From a checkpoint of a small mixture-of-experts model trained on Wikipedia.
Size: 11 layers, width 128, vocabulary 1359, 24.4M parameters.
Experts: 64 experts in each of 11 layers, 2 picks a token.
Training: a variant of Muon for the experts, 303M tokens.
Below are experts of layer 4 (counted from 0) of a mixture-of-experts language model. Rows are named router (the router's row for the expert), down (a neuron's output weights, with its number) and show model dimensions 0-127. Each number is 128 + 32 x the weight over its row's rms, rounded and kept within 0 to 255. Numbers have three digits each.
After each expert's rows: "comes before" lists some tokens at least twice as common just after its tokens as in all text. This comes from a sample of Wikipedia text that the model never trained on. Tokens count by the router's weight.

# expert 50
router:142076115118102121125182180147088113117164188145120143166170068117125142132186104115108080087142089116150150086129080064095146165136164174136104104106084141148055161124098150084087110137108102080153074108093104105146095165100109140156126145086177166136098151121134156120078112152121209208179139134085166144130130159168149152168060153139133165093083142127160159145127097129108137115125
down0:106149142125169097104103152104136139136056167130075152157199141118154086126106082152119136136108181095158153162099153116110144137123185157155074145113155175108185122158115087108122147159200109118129149119060109091153158088138128106140103131113133152151108158142106165047100095163110104138158169191102123130180137095110136103078190093161136119040138154058107093105163147092110129100162
comes before: "a", ",", "s", "i", "n", "y"

# expert 27
router:122090111075093081091219143184115118064221148135158106118166124087145173147151102136084149122147090119121132031169107070079098131105150186156084071160176119131111130124139111115143123197118117094133119146123093155123132129102177056146177108092164127108092120177127138134076112102107169138090122140118134161115140128125152134122099177143182083133111131122137168134148120146167139100114
down0:134132115159213130088174162121144137167167108143145142158118191144112059112108080149144151172085123100122107126194145142118066121160151138107128113118137187119119144174136114126094148140167087091120104129081163087121152089118144146134056176128125137114075121166113175059080150178139090083110119184156067136135107139101029148106135095159171137058128163109132134147151120147127105135109
comes before: ",", " of", ".", " and", " in", " were"

# expert 56
router:147109197074138088153179181133130122106126150110170144180167109112049162153132094107127114073081158154092084105137079102121160108099139161149127096146184087118130093129125119139089106166074080086142107163152143128125079176127139113103162163122160110153118088202164171079071118107109155195123145044107138089126173121127121150155119138102179147132116139106122193110089120100117134089124
down0:117116136135144093110112194125141152129121137121122122180135121127120072066091179145089178127104163070150108135167144129078083109121140134139130126091192124140181121154138145129141142165196099128084131135062129119138164109090126139112094164114104162126177130170140185078103129186146060102156164149158125106161162143146132118080177009149137151044127091087129115075129151103119136122132
comes before: " to", " of", " the", ",", " in", "ton"

# expert 45
router:140060160147121099099127103150165152145153123086202143182194088174104125169112111145093066099156111139130105092120120104097124159147126150134086101100114130116089151151115120078134117178063124128146103149125143141130117154067164113103153070152181077111067126144158131088095107157119146164175126097092117079105165158148202166137149130133151104156158182124174163084099110070142064174124
down0:147178128189140136129116121136151147164087198125160178184136131122126144104092072080169171139091173112123144153159149153124086147153156092141059132163112200137161103150124102132110124129169108125105127156061101128120179072116149107122113114124111144131170114102144156113124126159127069113092156188170136072115160110096105110095124084105071101037148147069138109144165187133103057119142
comes before: " the", "1", " a", "2", " his", " M"

# expert 0
router:104079142093160121092194177172124146071189177090113181151155105073078163148125125159107101107139153150141121107124110078083110101148139143190114113133169145169087137140090101144134082155094124086124106130135099110143090146154171101118180122121150072112133123137170081075100098158061194166128114101082137116096189152112117147154143146150164079112160129068164153118117095081115073121164
down0:115146141108170126186170131124173153119145141134141130182156097101103085121138143145135082088130200101117085132130081165109072090176108062098106118112134169174189135168105132118137095132177113133143127090077105110149210092141162162160106115132095129153118155202118141105142153120169090109177170113082110060120186182096119078101150086176123153109118096116113112111137158081065106132144
comes before: ".", " |", "0", "5", "6", "8"

# expert 47
router:107090114083106098069185164182066119096194159137117140152180099148076141183142178111110069094137115151109127113165067121074135091160129132177113123146147143104108143102111101115154100144072131067129124127108058103114139138120138099147175145081133153092114107160170139087113139138110149182157113126108125177104189137086132141133127134218192089155157132098163175114113168098150097104124
down0:140153109180129103147139187136162168140100126107118146212189132102132123107123137121111135106102164132111102147135108159072081117147130084092126153116208214130191178119070153070134141123196084123098126132078114071123157095138150149127069083096116118171103174201160113110087130136146129094120114112077092064153191129130117090130149114168143124101146121109077141099155135142130121097147
comes before: "0", "1", " |", "2", "9", "8"

# expert 54
router:094128136108120103137108180140168089105150174117124192122190111137098166158171093118116154087130136092159140103122115074106110130123170154159090098129149142132099139114077119128127122226080113107130156074140117054114065173131133055184162105127144119072104129123122114133143117126102162202137135045051136122153151138174081146187113161166165087116147117119152120120111083125148158153131
down0:157130119132169141116159149151131154147146164112065157131166185069172099060053092141142146188110101107130077110113135150087034097134127159133106159143132146126151146177101075124134167144156124140124124157068161126176119073126164084103129159117095165153143113146145160090120146105117124060137177182101130072163143163084174088109128085181130138055144136098131109116142154109097144104161
comes before: ",", " of", "\n", " (", " and", " in"

# expert 52
router:146097130093111078084177178176154126073178155094128131186175080119074166175150105151088113100138093176141095093159078112109163122133139157140073123104124135153056111116106112110126116162077116113094085106137132120111096162103139131133183127083155125139133137110177107068129096129087138157158135094072217153121178123101155165185086190140145127118133166102170170122080128092146126111143
down0:109153157154130070136125122200171148123131082123088220183201169117086095101107121134127125118159127173091085109144129133108081114140115090109104131123214176159170132137092077063080161119196128116137134149068133114124164064087113112138107101128092193136172141131092127122094170159131139129142155149105081096124182137116127085138125112165137097094157155124119163132123168102068107133141
comes before: "1", " |", "2", " |\n", "3", "4"

# expert 4
router:079117087106085057090136137139150138142169106052141127144171127087146167166155147129096132076122115184177075100145053162102131088139145174227082104089127114102144160095117065118149097139127121124106138133122111086103093152089128096130151135137162127151062132127170078133112100138073151167165111097109177127145154176122089138160156218128138088106125148094138170130138119135154146126156
down0:140165098163139104107134134121125185154126195132083161150167159101159085060121129142133146109124110091150108101146158169109106068161101124111123098122132161138155178149095105060148093113124144131087100170074138071149149082210164124184094141090132105160136117149093148094113155145135091156184092187110087101129135106180142076176157078140107140097135193111088147141193107074100123099132
comes before: "-", "|", "==", "The", "===", "S"

# expert 32
router:132085152135104067111169129160081163125159133111094129116158125139087153129128150203075159076146077201082060106119106061085126167102119183156079130142124101138104108127115169070082123145070133053186136074154123136113126199106111135136160108120158126113139128146145114100115102179050151150166134140107147128114184115175123133143091185153135120126163175111143164157108144112112118113113
down0:163163130115187098106126152158125170175134156144073146212127158110151124054123109119099148122136107135130176142170127158123036100118150115110120136117151226142142155158126126108113152157134140137121068171090084105124157104130129153143083145093090165120153100170120138113092103134127106100101134190179053084125115100114157123097134088103127155133095172074088093155178195093093105094150
comes before: " the", " a", " ", " B", " L", " S"

# expert 12
router:122124128123142157159160203139176093130170161096193177153157071112098155172172120137124152061175171149115058076143100105083110128115123161132099128081139121126074143117127089098073124175108121055081117118137106119094093174138093110161157084128137130129127107116152154096113072087108193185178079136129130102114139139092121150149110159171146126117133145073161160123096062128176154110127
down0:095167161123146141127183129147153149154096160111096172190127116130147120099078173101170150112174183078103115150137099137108105109125171124121131114090161126162127106159158094121177152114169133140096142164059091113081157090137123085141104163107112131088160147163153151098133177161161104118117131176094123108090153125036115132079168060116203104074131121073163117128162154038135127102115
comes before: ",", "\n", " (", " |", "'s", " and"

# expert 9
router:161096137120139090083149165181145120095129140120189141131206100120094159150180141132136089117134076164163066097187094084107164083132126146141106105125115158180047135130129115104104039168085078107140103110103104133133049153135121097137178121105143109125079150167167091115104113136095154159134090086081163129151160132101133163169117169147153084100137163139190160116101107103171141122120
down0:142133107139152141124132157102109148160056151139119161173134163139111130055053078087106203107103105152122115115162110161101154100182110129132105124160155181106154196130098106128071131120136142085086160166075077111173138106159194109090151145115073170180157143200125162101117156155171094112133143156140073105089144111106126117124115134135104108053129182109112114121140167125130111085185
comes before: "1", "2", "3", "4", "5", "6"

# expert 13
router:163064124054083160103122178172091138082165113091160170160162066115133150146128126160116109102177089140102146128140087076125144089151168160117118133125140140137119131118075109106091085198088124110087136146183144083078125151109129091176138126138191098111127105164169123143089067155080128122131098119063150148172127145159145198155077173130115093083163153115152173111093118124144093104159
down0:129115103119138137108087145145147129167091105138117155162167159083134127110089151125149131165126161125205099120137171153170036118116148122143113102166182162152152147181111129149119068150169187118117152124077161098202128103134127112167115127121104107190147092142105137099074154104194062065138100109151109063071151145110122079084158156107095101132146186059115101153110134140099099126147
comes before: " ", " and", " the", " which", " but", " he"

# expert 40
router:129132119132109116079209182199169101093179143072137133129162105147101159157144082144121089113149074174143117087173105140078175117154160127153052096111120108109106157128073098094094112136048125080105140138140121094093119155140128164108175153095136130139109136146150139121112143148094113138145096089122146073134167149140172140179067200141123095115152138086200169075088123119165109122116
down0:131129110153169124072157151181152141167138154188163163166173157059138098104078127122122119116161182074126146175121119141090114103144122138149074115145193197184178136143129119100122160152158181096089139061027115144139184110164128135110080095186096110135154114118120167075114124086134113104164153144103145082123136109144162094109120082126134108060119077119117140104137105098125104115136
comes before: "0", "9", "8", "5", " |", "4"

# expert 55
router:132106169117099080135176185197132136092183134110137125161147122083065152142126148114079126116098153127144135120167111097089169159083188113157117164078137123137046134138084114096086115166054131115134119106102131081153080143123112100137172108127218146120140105134159089120103039154084134137121112085106140179109122169103143169124128200183154115094092188126148151121115125127156135115116
down0:145118169146153092077110160166173180174147136084094150202183156103159111101106078146141091053159119100117106159189139167157053140132116086172109111109145174156170150111110152089134169126173119153127131160037177140175155094140069158132085148107123132098176137127119136100161168116136116124097104112137112070081124085089148125082134120135120163106171096090084129124103158123130088133122
comes before: " ", " M", " S", " \"", " —", " B"

# expert 7
router:126097171087094057082175179213155138098190180098137154154159079087129153169155076150097084113146149140150095077189084129099157147130148187137085143094111156171083117104098117132122092160080130093098051099098114086089107145131134111131164122107162139119089120117159144087101069188098123155129165107108164134131142123103151148138102189154150134103158169100143171126119124115143112108112
down0:103121117150159082120126145123148172183095129160106115187150160083127106057129090139107125170163126127136093163231127134136077080160096086201117129179155207122170150179125137095142123104110125135110099084083149111116174091166145135131090105135125138139129124158108181047154101076147134113115107178144088085113138106112165138147128085066118147081171130098130162128154167148092104097125
comes before: " ", " |", "0", "1", " —", "2"

# expert 20
router:152107148114144092106173139179115125063147147107122177161173125094111143133137088164100172096141128157116119089177073083087157118118149146201085133126113129154091172128087126089092074156101143103144089115123134102159073164111093084118210134139167156133110104058135132054091078205102185166138110146121106126114185122127126194135114166144185129088135144132117169141143103129110106109154
down0:103112187165166124108135213122129159152116123120149125188214130102124128056092130120124110100156115112153085213145118149158079109169163129144081087147168136129174123171104101091141137163182127129125067118024141132125156088188140148129144139101112151121142132148121121077117117110145154105134118158128162131122192096115145058121121068129080132093152121110182093125113110092117083096141
comes before: " |", "–", ",", "5", "6", "4"

# expert 48
router:160129128097098083044160111166158147111150125129121119157146077037132133185203096107122108127129110168149124121137081077096170120134154149111108084093146126168040099144125070084145109158084100143092133123136119110124123157091119139111172098104134120114100158118148153098141087162124182197158147113096164117141138131170159103156140171187199139095138093146158161092090138148176094083148
down0:085123169121170124125154131114105142149124110109118142134159183089181103086102070139145168144183170135145098128152164168067119141116164145095086143147158146173113129132132119074159173140132090080094142143068116110125166039143127119144111177090098103182156146169146194102108109137149089151123134164160101104074095092075205099084133102150136146085112186073107157190133110127099101110136
comes before: "1", "2", "S", "A", "C", "M"

# expert 37
router:164091151131098103100124143151124123110133170123173187118150071063122164125135126104099114121126129164166089103148079101118114144158085153200091134078173108138106086176125109113092117140117118067096107048063063170140107172137148093145186156104166074108084135129199106110094133172136133120177145139115182144128150160155127125141134173110182121128156140074142160103079140147164125080177
down0:163151107120140139135180152150111160135078115119080162168115165094124078104079138115152193092136171112195102173144080137134103085153118121165092140114133142138166159158107129068153146152213095080126152156070113110137178113107149152134048148117104167171139115143092169072119173128156057156141148144136091098121115117089140055065120075161127102087175130107137136114170127149125130108148
comes before: "es", "ed", "ing", "er", "ation", "o"

# expert 14
router:136080164098137068085158137127083122137156147040183179175175086114151160201139124086103100118134154133104066095121094139104159115139137173152083137118178088157097096152142124097107120174110154107156098073103117143098134109095142125129130115137144125090148168142116125130119081134066130125090098118116151145160157122105144186129055206179141149124158173130158186118056146075121124131156
down0:158113131164156123132131123172117172144145176144091168157133102099117073062108145139117144094123139117120116158152151159117105101164122066139071147112194208153158168164176111055134162151155131132172080144053115145144195108150149143116104178115121148149112072114095175132097113135147084123114104137143094164150153110064124174120081106111056132093136116106071107153128161083119091093178
comes before: " the", " a", " his", " be", " f", " an"

# expert 8
router:133156107117139107107169175176153137153170148122171124152176104123105167163163167149092132117100139148089126131149119053091102123170142126177071135109144144127126109126113134166148116161082092122100070132093095108103074167138133106149194153143130106137052121105130142123109044134026194164108143155102119146081114122139133176167095156144151103143071113122143198124103126096098076068135
down0:095085117187142141135156118107181126114145173143116178211196153079168096117113133135132193138111171086146082161171108179069110118138161109112081104100175160139163132160124092099143138172131117082130114133087126144106121050153161110147073147161085135189177111135148144119092143151165063129141125191106115092102154132091110091122146099148092127066129131097138060113107164126096107116137
comes before: ",", "\n", " (", "use", "ul", ":"

# expert 34
router:102069151155079143079151184189148126126170117100174140172147121118126161144136099186124133099104141175075122111103093078127179102093155162140111116055149125149095159167133086152137099224120159090114116095145092099161137137086085117153197172117112098102082164082127100058103119127123135120112088125057151128105183136117118124178110160150164138111130133092155197141141136108127096116101
down0:124130081119186139158133110110112146169086149153066165160170129079118104069094123120083150192135153099129125135190167139148096121150189129172101149134166142109159140202094135110161194172143131096085126083074102120148160077136121099132096130134127111124147089133148182094099147132131103108116187161161028112124111113083086036147132125162139112095123170074155130137116135109151135130153
comes before: " The", " In", " He", " It", "==", " She"